config.toml
n_layer = 10
d_model = 160
n_experts = 256
experts_per_token = 8
d_expert = 32
d_shared_expert = 0
activation = "gelu"
moe_layers = [0, 2, 4, 6, 8]
router_score = "sigmoid"
normalize_top_k = true
routed_scale = 1.0
balance_loss = 0.000346
balance_bias = true
init_std_router = 0.0114
lr_router = 0.000895
n_head = 2
n_kv_head = 2
head_dim = 64
vocab_size = 2048
norm = "layernorm"
norm_place = "pre"
norm_eps = 1e-06
positions = "alibi"
qk_norm = false
attn_scale = 0.125
tie_embeddings = true
parallel_block = false
init = "normal"
init_std_qkv = 0.0395
init_std_o = 0.00884
init_std_up = 0.0395
init_std_down = 0.00884
optimizer = "soap_variant"
lr = 0.0027
beta1 = 0.95
beta2 = 0.95
weight_decay = 0.035
lr_head = 0.00865
warmup_steps = 200
schedule = "wsd"
decay_fraction = 0.895
decay_shape = "linear"
final_lr_fraction = 0.0
batch_tokens = 65536
seq_len = 512
doc_mask = true
train_tokens = 491100000
steps = 7494
dataset = "wikipedia_en"
Below are experts of layer 2 (counted from 0) of a mixture-of-experts language model. Rows are named router (the router's row for the expert), down (a neuron's output weights, with its number) and show model dimensions 0-159. Each number is 128 + 32 x the weight over its row's rms, rounded and kept within 0 to 255. Numbers have three digits each.
Before each expert's rows: a language model's description of what the expert responds to. This comes from a sample of Wikipedia text that the model never trained on.

# expert 59
What it handles: Word-ending te, dy, ry
router:159031173186185118170110141116126128090100132140185132119172119123148134113198119086128120124130125113102143120109135171113115180115144176158152121130092093093199153145114066141162101108128165111158144122162095156152130138134115124095083092080174096121131119091127104159137132121163123155072176145125161122113137140108117132130105113120095051100214149147112162055143089153090150115102099110185120109080078154175134147131182088123053134101183089154155160140146110086204079135129130
down0:145104156101125115151083143103172132140124117173125138072086125165180143150096147128113072090121160167080186113133143175200194140112104128109143150154077097135139143109096101163146125114184181140083089144152132076123204120161202130085126110087133102159158129118102098131136011143114134104129087132070081140125131072151150092192145102165038121143137102117144086147089130125100160146123151145127121159125131174116143142113105139173111136089083150108127102180159155128160102098088173
down1:113125112163149139122176095134081156163211121104092115215172203116134159095134121108131162104158052115157092154108180101120170145105190093183137156105042130157098103104076129128124164178068110150118125127067113182176144132094072122124098119158160154106155064179143101138105147142084137142089150142139104125090129160105109099136129150091184085135086120164103117168102140136148081132144069135118127150128087181201107126111116121061085149147139146145147085130137125123122135128143140
down2:140151160099081146135112138154137087135158079124225090070182067098158086139114109096101162119151133117098127095120129164124118100147125160088169147134168144145100056152105119081098124172081156124159131108141102108075104156149122176115158163128230085107198182113116109147125134133131105116121119164156172142085119084099138100100125088141113114118097141132107186125094128149139141147177161239142124140131136175187088079114121098148085135118141173114123101121152119090098111174185092
down3:140175192151052127127084064137194087127190133150123103131093143171115149143080130133158138093104097110155073105126110110109066150142108171123124159084102136116091143134148106157125122095097113086136139158125175112156108098110084160105141130168102163121094149128097117178178092192121157119107065100147152149100077135085032133149197141109187129143117154103102203143141097125166114152175154194085095114102132126157094124136120138136109124111116086123182149124137109211134179150137161
down4:141155167047118137044133188157092122147158130116159086098123120162155141159115121174112079173145101064124095129129079130178118131122135146126120094166157121176130079135147111196186177106165119072169100137125201114089105173155138143127084122065089124117127155134139151123151084098128111060132125140165096145154148158139148153139115115120026101228082123132131096132081120089131166113136119183164081147116162126106106127123071072143123112149099147161102158156124105140166120135130127
down5:172102129152139135140065099144075069187093149121101107129107167127117172165128141123204155073092107091099103127144109111186094099155179145163176144138111115121159097097154134118126137115129182123150121068112140137136153115161096122093103131176153143137123109089160093140100129142176158143175142146158084092098147092077078102129194127117063082161164148170098123125112143168099120087149066085150166148107092135145092141135111078084165129111099143117192129130187178124194129144053193
down6:187099120183163159142113087117153156112118144094040114126188137117125095103072107081132148108178114154203097180113123119113143154079066134170114121151185093146158150118127072151157133089104153087149083165144076154094097082119153147094169105108179142078131108112122192124086184117156184113105148131105064120152130120106162097059091104139113064146126132124131119120155124174134128132114145127171150181153168098068150103119136175180135131140151127101101165193119094140169152135115096
down7:141137098200147120117082147077057118080103120067129161088114109182136155145121136105129128159094141093157142168158104178139149117099131142143145131167146119111127112170146155133117112132136192072129173184207097100128104165124105161169139141093075124133124079081117098131162114151068168186075138087183073170171122152143182082126084155112178104135117135127055114110141178107076140119111130161142172133079129143125111140172093100058096198122123124123143139163093078138122166105111108
down8:119123107083145106074184127150148177129081142129155126088170103131145123053134152144157099167118104149146137059149167064130130112161098135158122116154087061136110131111169149101098131151114127077193112136142161166111093181120061035102120118092091128195139132175127177158134096129132121115149162153169108123161176102114163146129126059096135124159141104125089137117074157142106111115103113121102152124100101179118147194135150121152129055128092085088154165140140204122149117074172190
down9:134108088222115118156129102104145124115111097205121090089099121114168130181180115163137092123133141137089137139152146154167159071144148080161200160117154160172166076111119109121089152107052192116161136134116157169193036147116061121081184081160193121113139047104127142154093106149136178139127140111107163143107064136129069118092114104125089146122103138131108145141170112143140166130086101087132150152154140093157116116112116110175106116132128084133115127175142142138124108128081161
down10:132138150104130164128125161091144114148112083125077114122135157069112199079107113219138147133161136140132119133143119092161119097121141107136122126177123087108083070128121121114165152143154078146116163065090106085127155111155097147132076129127126222122108132128141119096141130113141129146194127125103156133092089086170196175081098046170088172154111048149139115109140068142136162192099124086078159174120169104151089092163134187151169115165115134159141134106121116166058147144128146
down11:140122137131091100137110184144095075099165104110128179145164105094107161125129169145089133136177215123155165096101134134152148121114148102110097150056104181133071149133163184138113097100098051164122160124103108204043141157089207130131060163156144119141157121134101113142141151141163154157162157132126166072094099183155100121151124128069089155126102107105141115158117101143199124147188106141171109157078150094115141078140142124081163112161128112102133148106110104105085090154083103
down12:201143141154119117161090104083094155163117166112032148202149176131109089152121100114123141175032093100111155123144127114103149121153125130109106160181123104163119148116163153114146136134111102174059148163167103047159164167167160146121163129128122151144131123127150138131178146102095153124107149145184101168157086084119128076121093099097110102122106161101153140150165070153104089091137113188151092131080179148160095089165148096137106108188110069125130148090064162112102111171110124
down13:100068101136107093144143138111179134088135154100181132103168062118116081138146129176118099132115180171163128112096114139116182133135118202162158133080184153115216140185141130104101111112105095113111072111054122118116142058132197164126164118097092153083116128097127114089119115144161103152131126116132159165116138111115161143073183128115135143132168157124177116114091181058150117115103124110155129135196175200109119144170133119179151058138153136099108067088074147095139122106111132
down14:084133172110107171148141105127107127111189115100175138158046159153133133132163151188112144147131163154183103123153144115101161144114128054123109052080069097127116138088138150120096131068148152109122105133087159183105131129092131091112124146187167183187112137153107177150160173132074145144141146096095157098122113122107121117145133193139196200091138127110148109124199073134183118143084113128137082093125165106121130102167094114106092119124080126107099100097192122171055158147145132
down15:147109179129144167125065119147132118131099101100169123076119102094132114131166131078128098130143201155159116165130139160119147116060124093166135178142179178126156095174116066113083128158131120150176125130113099144054116086203087109133113104097116092095174156067145161194125150116071120122145119119084079166145112152123137052164070136160129093071135173127153143162111158128124160143121104134174129154150096135033134142102163142137105119158169130130125087177131064173145084100133155
down16:174121160115200121098140103158045138094144089135156149166085165065149080112139138182129111126195132148107172099064181125118121111143118137100126133137082076125121121160091134138107141117109102132146162148152093152153134108084138156116045165190163018146150124149145097114122166151123109129149098167130176100106139176158107122054126193093153142090080145164163104106179143143078112115158154143113101142123069123110114122095177115127139170115129146122103121164178088082093098148174138
down17:162068154066148116150141068126111128145136130144098127146118144094132138166120136081149142113175156113119171100150140139080108073164182047114072106144123131142096122186121135141078090150080123153047161134117114133160095086093115187146074171166170132132151136079098173167150121069139087118135132175153088162131117166089126133116143138152111139108117129161133143133144122148074133098125143107197138102124096098093185196109106253116119189101145075139145142127121109124130140140070150
down18:105144154099100117139124101144146146136107135209056115146132183128103110161130137116121161121112144144131126117156089128116140191111137188113151213148075145115118125090122123136199083111168101164149127143151176180173132109103150056122086108100079072107088093097181057147121143158133134096112118053108163102124167058120109172103079113127159060127136181136121070123130139111148088125125174148117129152191102162103172131059110128147135129102128144101120154172089172169174121148168106
down19:139137096142111140062136148135151117114182066127144155153148139128133127139142092183080112157092122129120126163099090087119148098157182102165146070116106125145140098149167185096122143120126118073156121128077121092191162182124115121155195071137088112080134137212140116101173171081171111103111061103088060101125137133137156102165121109129059178151110106191139152138131144149108083130123180199110142112141108143142152083163135142143128149185132145109173097082111135091094041115156128
down20:123133129084178173166117175151113197156116116163145168101129105210122094133192119126056100158168123150082137154098125122196131160080127095084130109183150128133156136144122136171116134128116125098119136155111097159106124109177136122119107116118160141127103153113083145147087169103143126129116133105131191141138090076083112119108086174123086185082107184072090077168154180068169126189151099154150145080088108072081138135133110090157154146129179136099102074155125071119156118090127064
down21:159112100179130120145121168095146168189128122146042108131097130070126167119165148160072190131104053109108152144096135166138133093162116100139162126060190116171151095066157127101113156133155134148141095165138117166113126114084161153085067128136109122083096118145031153140165124181199103128091083125129136101148056127133150093188136132140141118160134093138138119139108139113123103161141130141063089097160166155112130128132182053173148172117132126109136119130181139090160078097113113
down22:169137154136121139140202087162124099134119144120130118136117121133055134098122145110147170126135152138046112085098157067101078097164157038129118121072127092128101214128156149163148127128208140095136117052101120180133107134149132105110131073189074149151060126157173084132137155121086082143153150098121119110088133091168102150182113115175127167121140055104145147161106121191175107138144159107129152125089129155161098115156109132099150154131095123130140188113163160145082144176144131
down23:144162077097104140080155095133121130205080128196102130153109149149144134104122116072091116111122155141116050168102080141146139130124144220149145124117178073129132178098090115122133139109141137135163123134106202142196136120130151135160099130147085109158126120144101163094098134151110130147106091122159131131081097115143089195131098090097095107095173162099151081145124100164133141061177093074187113171106121089169183204088098156121102122152080145121149130116123159131217099115147151
down24:162114070124092130153146126092157164197136138110099157133103125099134147116145139142103139132138107130041138118109115091202154086170142150136108119103154111139095078139121130117147114088094131121158115048145167140151112119128091163088087148102165147088056128162054129137109096148164133099131099136101201104158080089220122135107080134130126148169187114141198138134121151152149165132140129170164095140138173112156103108185132071148116062156125127098097182110142198167085147148079086
down25:108154118111134160133118203126074124089139152103083108120121079053143112070148158136140089106142142144127118183142165169061116088145130185089128181156185185119100172104090075161117172153122124148132100108158142104079149151139151105101148142110151117172103136134172146078127171144122070162114154152103166105094107201146113072198162172105171124152173146107129076120152157091118117106055131151076140128148124145118157134106085128149167166085129140163117071144120101129148125036132104
down26:076121193134120163121106139112074109078123112070109114164129088183111084140138154148145081111142171127114128126113144118111128109041184121107116062127172171141170145145159159133177088145105140099162160120110104168039094118122077139133169103152109080107204108124128161099094154142152158090140213136112056090117146188164149125134142158175128138151146081131090137174165148130155159100064096101076148141151119147151171149149150135076160065131110177125129104156118124091116138129169126

# expert 8
What it handles: Adjective suffixes, of
router:134122118141149117131164114113178112079120160187135079139208122210140155085149092100101083129109124123108181103157169120109144166135129157209133138131102048126148120140143106122105116145120147102149104094162147144162154152196105122096111106063135108095198175142149144123114124109126087084118094142227153078122150134129096181119151083111167117128162124068148148093101127180133130147135081071154069084123101082156161126108152124124096124122152152185179137125131091127196104091135084
down0:084134136087120149141135139120087070085113117077128080104194159149097146168173130158094140122157137130126123174140130134156135067147133154199099133136152121079100123080119098133094093142147095189167097183121121117109156093152140118180143117047173115111147107121147132155108141100204109109133101113189099121198164158119192141129112144180122123143084155118086131150062180136068195185101130102100058150158074120093128092086134155161121168147138159150105111084120118145173081130111112
down1:139123098155095161127127146170099128156111125106154212221071116129185141113164052084175135129121207082155109114121129104154102113143140123105072063132104098148141179135093115100124146116153123143092173187108199131152093152143088078093132100146168145135151103150160135072171178105147168135123193148105117066100106129184127132120128131142147140137088140175169111103170118126127165097101132122144106105105161059111137141076139131101111131172149091072112100079155110133070163155170110
down2:147113094107096093152124126111135167181201106122153090087134152135089143179174097080059103073200097082139166147121104151131146097163156145042163152130082157132129157153162111074113135108099144100137125109154161142076055118113166114144112164134193128143160134075145130143094112173120167152072046078151127125136137062155088139156108113125040131143165168095139128106117140092167119128087106162135126160170125104208171111126120172148125144126133158157142161118112110098146132165116133
down3:125108130115212185122142155087139119153138156148066134140105080133104101123160132129147139129186141122144061098099232120101134110133138166126187094183122101115138144096106172105141174085085115157054111129105154128159084174124128110123102169127152148131153091134087106152127138094068118113117209160146155125136112120141106087117065112146080108104135124126032174099158072104161092114094134106180121149238112145107145114115143128102137149135130130143153103186137137093121128160120183
down4:230171065156192103143118145158125124105111094119102166111147074138100181089094096134123174173094144140166125109088104154070091117111120165089070158130156179149126114111170132151168076160101117097133110141119091141144111105192104134127187113063087104140124121139234117105101154153145170162163144085096116121120089137143094074143124103142138120171122131091134120127131097207116157085069118157124154159144161108113145168114117174157084145168156128051141114116118105088130162118136110
down5:168151131126146125142071154145101144150095145103122108143108182099153134112146174117148097124137136106115114126100151107124135153077134092175028088081118135179139166112103062167132171097197047145185155107090120183174175131143104090123141078161112099146082136116113122105114115135170068178121130179093116080174103162096185135146109128117165131155079054125139124127183073144119186147126128123125075095166179139106119151097174169132107140128140143123133093100181089131118145176084167
down6:118177098129169148145141187117137118138115126062080110189100136128103185090102144226150160160133089175103113143131116101149133138174077169130107115076169081089134071134157144163142137111184035126136138155122136137099119160109098124185137104145077123132084125101136126107149131178139080122137186071147112114058078095154078057152147121139115118152124097177099137145137069139127073169072155131121114104103092167176109096125115166127157146123144144143193139126156130153139157164085143
down7:138076184122158147107127096166128180144103127117086161162123130145102071097183115111164130162110048170190051084172162091100065162158160102119124130099083090122086158143187126185143170122119150114106136148164164147142129142184162142109160129139057096116125124163135139126119125136102115118127087137109121168152097095158127113165103116103081119063123099095133142052139090155150120153149133108119189120130067178205130147161123131111158164141072118111145106135081078195126153092098147
down8:135129094120091180097099118163122113103132107077180082122149117142095103179161124155111068102084214165122150174137128088194148120093155136157175119102137211123143123183177076150128140160190123102158111073172117134119161077170125113156109145124115170123141130041112128046116118110144137142117170154086122114120081133134171118105089119179115158088061091136127159093180139082120141186157159144112096118096109117145140111127135132123084192133096115139114088139108134160078182130132086
down9:104089116078091128149111175116171127176140140102158167097150054127101163089083125069187140153141161142121124162124111143099196076148185142086137150168121189130184101147186141142178139098173180095168102094115091171039108104108157112129127096117168122110133149133083146105142100116182134158084114148099120123153151097188126132094131124102113203102106107113134115130087099109146123117092165185115159127133162152136165100143162076127155109102037064148141129083110117149139127098124175
down10:100122135125113094152132130105152097163094155132118098137087125100149132083137145133140139116098114081105158106144136106108188160087131100118160195103154123137131157081177121064036086171094150127075170095111165089156151176169155113097128135189063191140110139143067100125127136093144131123152083125163082141144098125140078185167161134111125171074195202145098150180132158154114137125082044106131138151156098170058164168118107134157120086150120155122081148122106150116145120164146164
down11:149101216084145110086111154095145119159119119135152134143102107154103140069118146186123107096096078161134142100181078124167143081079122158139136119143125076110159159105148140148148145120169159161133114132110127123117097193180109174131079181212137111143160156109116150155131093131162147137134170105137125095115097085153101071110137086109179144105128080095161143131125072135102099081216184131154113165058138147074104130141174134129110118164046110090098178149193146139097161132107108
down12:149108130098079110101085098127050139144122102100109098121127150058151131189102167189131104084106160096164167102085102174156071099116143096134107090146107134150126109167082125158208127119188184143159138116117134145120138118141137107139174094169122123079129150177122118085137175099199068141133131161097134147112108126142181109149168077104122112172109136156108123174082166058114159155179141160071091180085128149158096144119148126085154154124142145114177167127092112164163155094070169
down13:124150113175141107147112099169147165121147144226149145122106134162078094093104164156178102063079160079124096117117049116130127083132134187161092070073130158134144138143136136145191148136185155100166119124141091169087108171134096096147141083194091071146176145128136105083130122155125134131154158104139198090113101119087151081122112138165156144078109091116152112110121145095183119112162120158031159159122151181085124142103139067159121115102141142115123180140183145126120104134127136
down14:118127189125154139142174111089105113083097077139104131179121091138115109095158115113145165105100088119086142093115149106160124173153137108178151096149142127117074098127087157139081124131077079075160155098083156112144123183048105116133105151132156165183099107127077181128102143053111162108158150185153125147156108115124107163147152140157108129098151135141153097135096154161183099102133112064134158148195096097093137104149082104120175081093108163149185116174093114214117115139209167
down15:101170096116126164194163124076103164135115148100077124134118117123171160131125132125129165066094165208132156080131202119071131108127153130172135151114142058158120142123153123195133136104112074086119091189106117130133134096134128149113149115122090157161141099105176162119135065141129130085190153069208082113091113144123124123149096130109098083119144120125108158048132136170145158086125115134139174074132151175143144116160172139171110146103101117139131076068090172089192077129156089
down16:162144114062153122114121110156177171153125082141136120146090111182128112112077145093120134115165088044103099143173172123118198132118120140130239156124103139127101124141028119134074126161080113153150136169142119093121135069074170119152126174128126113122124148144162133138075125129081149133136124097135126116098158073140167164154114160091142070117115190107153096169111187154124157136165130089145133152149100105190150130169118123173117069093072198138107083096125109103130086146118144
down17:143152142114112158117115172162105090191184108099095076114138136008081127175158092125096158155157149119107110075060105171096122121132104086119078115138135104141117105144134139131209125150109195159131135116142097133087153142113050156091101160132184163135120167158154110148145161100122144090163143082126131111139102170072168112122130140152178081100149085138096166130158052194125118104091152165161134138131120147113109146100178109120141148182157124132148184104080138094076118159116103
down18:149135122110149139101142139144111119086178160157148126131136187099143136081113136158063124134107114073187142100110179212166173089146135169102111133112175120123128104121113204114158135102127144137097144188122148164146053061099154103149055170084167137125123137160125131105141152112153104123095055137080144107115124140129058128057087153141152098202116139106111070239116092091103114110150142152167124129174159108085077073177133112128112124111145094128122148134155129131127126120148118
down19:108124101134180120082106142111098114189123163090171148119155117188079107127158158119115083127148071155075105162131171204117094104131115116151134094161160137153100190106133154125055153210143153120150126122140097172173089096109116143179154170133086108108075138097141147048075211157145079114097102125089183078118133153102085108120156185124118096092104128110134059102158134148137095091139155109104151144147141189106175110107127116125131122096166214135141109103103152131129111133118118
down20:095149109104087145110150126145108165106125128140127111144146111100153109162117074179126144136137118123158158128145137116181088083107125093101187095144184081112180115132108121098134117112050098130147095140123136193169124154090105055139132114097142213119150130182108142133156168107133161093181072147128093147120174157120088128083070166059188084094136137151153101146141157161172088069154066088133155146082170061099134108175103101116135126104124129178137178150155200130122165159133087
down21:154087138139152128105128122168131138065157056193132151096190129132124111162116139182131187100052197115109099153115158193156109131130206065126135123091143141128160122142063108132133090112124102129179096107114161139163159159100115163093073159144163137121105086078119085122111134100136146130087145123112121135113070157083136115068086116206123167137159101121159082139117114120130150130107128103167148134111134137141084146103070099128110165114183122194077188118129137212110143152117079
down22:094117174162110172124119112133153121171158130153081065146056134124117136150121055145200130131126085177114083108125126158126094096183102087098166113139108097126139079116155164083140119111073160135053116134116112106162093170125132175112127152130193134155142102149132065147160152105054169129156167122084153141092114124137066161108111153139092133107094180137143201108168091150155166209104090120118134131106107103164080127144160064087101137138174127151081158123133119118110114188167149
down23:135120172203106045108165097138142132081148139109155180080175063135178087155126143118164164161096142145144148169148211097100162070143122127146098142066113149093099170102131122099132118087098149110109120130101123109125132068102135119141103123143192091128141145138105112138125119183108166133158075179160161145151188100103159101125133139112125166136077159101192110087068146136122170130175087109090146057131134144133074160074133086197114157102143132079090126167105150086158124141137139
down24:160182119103139119048125142179088153107128068137106105125168111119129126149116195138117121126168153123142155138120107097144143101138142081116164150097125175125141091109099141083117150153140162106176182123159114107110150148147162129116136124130000144153093157101140141154120098083094149102182130148112116079158123160173133148137101082100091194143154107153156083065097108113168156104079128141112113130139116105123159166149081149085163090088092140156169065108107155117225146084109166
down25:083154090082162119111112204130131145090132157074097136126168119164173159084151153124137064124159069166147151119117146077129159182167066110166125139136155143133104093156163138128138152125062127132128140107087129092107077106160045068096163147094109150124145161131138139151159177124088063135155189130087108193119169149179140128152115119112153111111129152109078106106151164141137149056126089151130147097182148067155185161116105212110169115118135124162113085076134084126113119127114158
down26:227128153170090154119128141114161092016082090140139111077153124134129111064061152133145106111116183170066153106114118200157151111129109143088124124132112148143174119143093122175162144179158136145139055129150160124118104118162159158128111131109140092086160144133157113111157095120059178076117087137103146091108132124151177127138131087152120190151074095111153125185124092103106160127098156111145100073168175171121158135129154129163146105089188123088068120157149128099105121132102142

# expert 38
What it handles: Conjunction and, digits
router:166051131101143076143092121138152117107112160142182093119143121160114143116143122091116082052148097108122117128126154148150078155130125171135117121124080067082142122151161105118178111141083118119157128106090064177122140146192150147149138110061182104098110140111097071180120095166113114123101183145139198110149153154083058179120127133156152162145186103176180194144157151152144153106147138139142126118126108142167133156093148134143097149108115175185182178114133076117168057129124063
down0:172107139131128078112110180114155130119113114106107137019164118134139142079155140098163223152118108083102126169181112139096186096099199083115169108145175115145132112095105169108141088120136072132141157127119149125152129141157103132149130133153108188120145099114138145121120143089137171137086133152129180089103127132171090119173110158060083153115096133151117145177117179130165071138208079134131109130128084128127113131106145051107221131153100173087114115142072124094140148089172130
down1:115084112072151113058149119118111128179134133168092190176137110134067088147147118156178146219196116153164136140117089092059122166138107164124080135119152109131125084126090117164142163152145158139146178224195094080101108167093102140156184138139165138139110089094125174103077147181054123125169086188146135095116131129088102128142086170107143102109127117112102127086158094165146089111091124107125117132138113129123140119084172126134147113165148153141155127145053154156104112126134089
down2:162171071058145147070156102051150192062171098167141102108153168149096136066164119099095078147156124117189100105191132130131166136133177189134146109110145197152103097097095086150104095116138130134128112129137083168103090097099127148090131117061117138120167117146166105123143074091146142150133151154156130129138092140170171186110163103098123123121052163087118108118147132089146107157138111127155146115178135067125136154140176138135165128174129139169105037146131122122128113081172127
down3:121092206142097100136119032146158157130132097110123082137177086118117042141119146147116110108085123121134113072107142132114152107061078160131152175164170151085151090078118124130141150091120120128144094180180163142123108102173159171083124077124109141157103180119126166079134087104208160178116171160186097129129154080070088136122128085197160123105132112116098115211157169121143096114179175096166133141117157121122119141166127128125153095145112126152110100160143111109171138109104102
down4:172147123149107124086218135155207163177068137180139112132087114176139138159047124174114142090146111133088170102120158131106143144141185099115134125122090173163127120124170063136106136104110140149135065131080145126166132119145121126123094080137129041114109129134125130126162137153136098111149111127107136180096116070110124132148121143152142114148133121201160117148077075099064099114162098118126072131072109134132138140077141062169111085135116141160192148107095189167130092161205126
down5:103111084158107114138086107157096143223161119109131109124120165094094093123152165135148150125078129105151114154152136112169132163082075135069098092150167098122150141068197089181095117158139138073127082111089120116118181105102182140190115095114109094131138151084202125127182163115175154125085103107154098192133167087099132120133146138127141059194178148116106126144078099138114088073149203156074103141198130167097130167136124135151135144151151116118147125141147077142152136149124096
down6:122104140100106196113137128100199123133066136200112134182104167101154104072123061142155132171093111145138134116095142155173095140136143140107087148139089133105180089078133104178138153147138123181111106102113146125127153148118167106134142095126114128130122076197197097170135125057063201093228132066156115138141098159107124159119166073141075138113154095085128066138143134054133124082104128135138157143103171110108144117130104139118136117116152135192134131128147092178114136085111161
down7:205104110136142125094128166133103128119152106151114115145114087142171091107070119165155160095192145138172136115071134128103193104124167088147115095125124149116110125159167164128146141071134063147113137133138134145159084119122097139099072121156163092085103057135103117171043184116130074211133128126157068071108155072152108126200099138140144093067169103198108161131111122140183135169094097136116152129142093126169159159138083139120125179126153091149144179124110099108088110168147130
down8:098106088137197133134107185152130100107135131167092139117130122159046192165077136123171166143067065137064151165100178158145103135105144130130133127117103073112140127113114167178178154101144131154074127145185170142181107098110154095087102131098152116103126143111152089131125136158126150096102167188193118148090115141123117082147089119109119098153139066123095181113115120138141122080134147117137107186098111050121084169096147178163131067202132153153155141057143130171091110128146137
down9:137161145099144137081120108111160119054140173073187112101135126110123125111148083099040090117168147108150102158124167114132121073102111109144130183099105132144096128100129086168093124136142167126145100132190162153121172070167132139173122162132104135157107186110048127151146067153167128103136114108124108132190136140109120132088199129104148165118166191149179083165155183103141084195071134129155095120142185103077139131088175110109164104151127109146102155133167062155119079114105108
down10:076142092149157152153096149098115064189108142139098150161180154161126134142134099104093109149089162168096106150122075143058122118136135117081121145119140151137065133087092130134130155140112144138112101100106098107156153120178063116087146155168177172158096120126114157162126091198091041120084081113172146190081132094118125133145107124069170114112086222097158117109127097192159144132208099124162128061124103145109107144163153103186141148186149116133115099094131141139126152118150114
down11:130104142157096151166092125154182167166110113107204156166183116175135132203161067076132151099097115116110100107104075139152143150107041060145093221080151154117140121135157119063097123141102131158101169153120054128104102230084143113111124138122134139115128127114145175111116124063118123126135140154088074119116130152082169147137063094125115134136117116134116096105126067176146131111096131145098127139146170140174164133157164133137172150159132132120087111109116104090077171153136164
down12:114112132051193100142155117122087092143113115077130146104154090167099158075076125101142196147141125132117159139169129108100132112172196118107222171133121157211150134121072149166097119116098098099090122102114117088116128116062164150042129141132133157145064157111148161087154131094113078128120081140126100156159121099169197105120160137115165168149116146131118101166079107131188167087118144094141136111158119142097115109120106152128140117124100160184144118155198116073155118148071161
down13:121134118130109176136129111128108133148136090090102151130080117102087164115193094101164205079073070119085099118174160104130185150101123114169184101097137094125172110183106184177095167121129179061143130146119083090167093115130130140158136135174078138093148127153139127171145138162140129123096113140113144130066098129141098125109075099101113095083091119090151124167124088069123141122150108142190128119144144117112135224168087141128113118109137169059131211199156150088105130136154153
down14:090159123103115178146143164086110135149131151067123116131153167111128182104159099126143097139108116129065089173107107138151152105170097100124164131151112078115105176088131106112074106159146109088081143133092109097140120097152111075197108111143153153113126072146116078148150136045109113148095125104171085171094083141141125172223111103121103182143132185090161151066153162143092139117113130132162095048171117163107188140143135157194171116158149122104138161108131120161129050115147181
down15:137127121144120085130143183149100114085125141148116152173114085152164162100072078127144116160209118172098162063104119115131081155165154057124202093103134112077135152144112130076130156101156183123095134105170169139161091129075105113060073085087129067150138128158143147139107122119167121142187149155128082180127135152120110099164122146133100100152076166202193145091080159070125121153127148132151114113157115110166130166082116115175093141082108132164129053148102136148103118157139156
down16:096110144154114026127138147090156158123165155103119121134214155099128151108104166136160116129180151135136121146090172130147139145111129148072138167110144138169130167118134061195071105118124140091162082130171112140135167094110093093116183124174112137146105164112173153077134103147155073084164134145126150132184133125134129105110127161139165085135167110088100145067061117191101069188115095106132112180121107163155158128092076095139137108136081065098164129080196143117101145082142104
down17:055148115143163132152127117128143067101105175129118164156168156130096153122147150092134120187077104054114109083183079069145126167102154136127117104086158141144129112143112091142156127152127158156114170082128111142132158147188184201078140115188132102109161117093152171129081143126118079150187180102123153109137102109172136081159115109147082151137139104086138126069128154149081117158080107125155141136197130175109117059141149153118113149115107139109085119120063172145105170091044171
down18:123129158099093159111114163125130167090113134105121194090104095133163128148137105182088169086126152154123220141138112196140089093145131124139147175117087113147122087180114169127157066104110137168170116118099148114124078080111103161195139193176157146110157134150098136106105126129070083125102151176098101117092092084149175154108154144170097143139163171126132065156117151105209127152113084115078129135096096137104113068140137088095175142121137162110138145091134215119052140104133110
down19:130157105115154123092111063116094175154075076144165102126121158087084112146156092094126117129147130127187073143127121117146128197112147160143169179127157100084157123122130113170196142157120142092148120133172131158154102122108148091135128114073125117134101140127155139188119124119170192059107133107069127119149168172158091136089103083160162124086076093078093101137179109189131166131127102203106179175111075072119084145096129091114205087144057138139128163152152101142085128145118123
down20:221097216151090099110135151149104115122120159147209098102068100135130106155147097131086096085131177169088101081094182175208066171152094116075150144172094140109136098143161088102102080108162134117201155119100116149153141159108148111125092161154184139183074138147101109118122128094163158120166110126089139158121189141129111165128103088152164101124123133140104174062131138115164091117109165154101117114116084115144148157130109115077098107083117109122159138147094067132150146135151113
down21:150041170155086132179116134099136130129130116123157119162086125145086107126130126180162159177190122124185128106150093197150150074132165130085122109108098130132075150120091129075123150068188211120155189064081117101066137070125149132117087098123141117135126088146078083122085104129134081163179135134090136101168158111121161135154138138127119079134107072143158073133142146160121145108164153117083124105122154182099089112205124116150085188125145105121144128177115114158140163161172120
down22:169156094133132115124122145157157189120135153116158114127084071070086158143167141089138127119136100131098089114098130107102158126128108094172220094126175156073077164140150182140102140156119203131133159102088122176079138161150114123151177118152093142087145085162172147208139116147146174122121141146116066068127125148049115133129174129062106112174144091050193093150134141101127137119167127130095098114065101135145149114083133148108141156180073127101163121112120125088109152122133084
down23:171078113130127152076137124123150105108197139094107173145095163109116164149196115141193131202093144153116132108124128118091114123122065070069126119132142089122153174135103164098092084136139126090076130149137101094180139178119101110132108095141143111146186127115194139033141194107104128138104082150126139123160146084137127074160123138139058181135113055146121095075140114098133135154134127175178147113163107105161104093105141099150144130165150143088145130094129163086130223172146117
down24:139140140109143119160072088111087070116139135082142121145185197092110131095133138155098148126121117106134143177144076140088098092148037120108081109112153070157130067192124153189155113163182084130153147182203106113139079142134148155159050149187123103097132090131147145107171142146140158121094088149142073152160137166113131102138119106109124156127102133144062146131185142157122103118093160140143164152152143134111121083165136140059109162120180085110092170165130139103075196147118127
down25:103138121125130108125190094125112116094183086177095098126089064099122114127128056130158076122139123125170190131121151138123098148101117168191153184118143148139086122172081163131117125024133137134170091083145130131118114107123060129131103158175054135118155123139079075174142136147128128118163111129091156116185144150164097157121186168086137133098067119154157183181144158090138133193172097148119109128143143142054132155151122147061126156159155108084114126169177123139128109076126117
down26:116115136114186167142151103127147134170140112149058182164127078122102133152067153135117103107122143166098149090139113184173139149061148115148090158169101089157149132119095114068190139145133090110100107215086172134103074155107148145074138084178114164125167083176069098154078152105117165162114109178125119110097064138134164172125112078138121132161167156137077124166133148101114134051094106136147153118159123060153139134167130145075112135073147105107141161151134111064152103158120145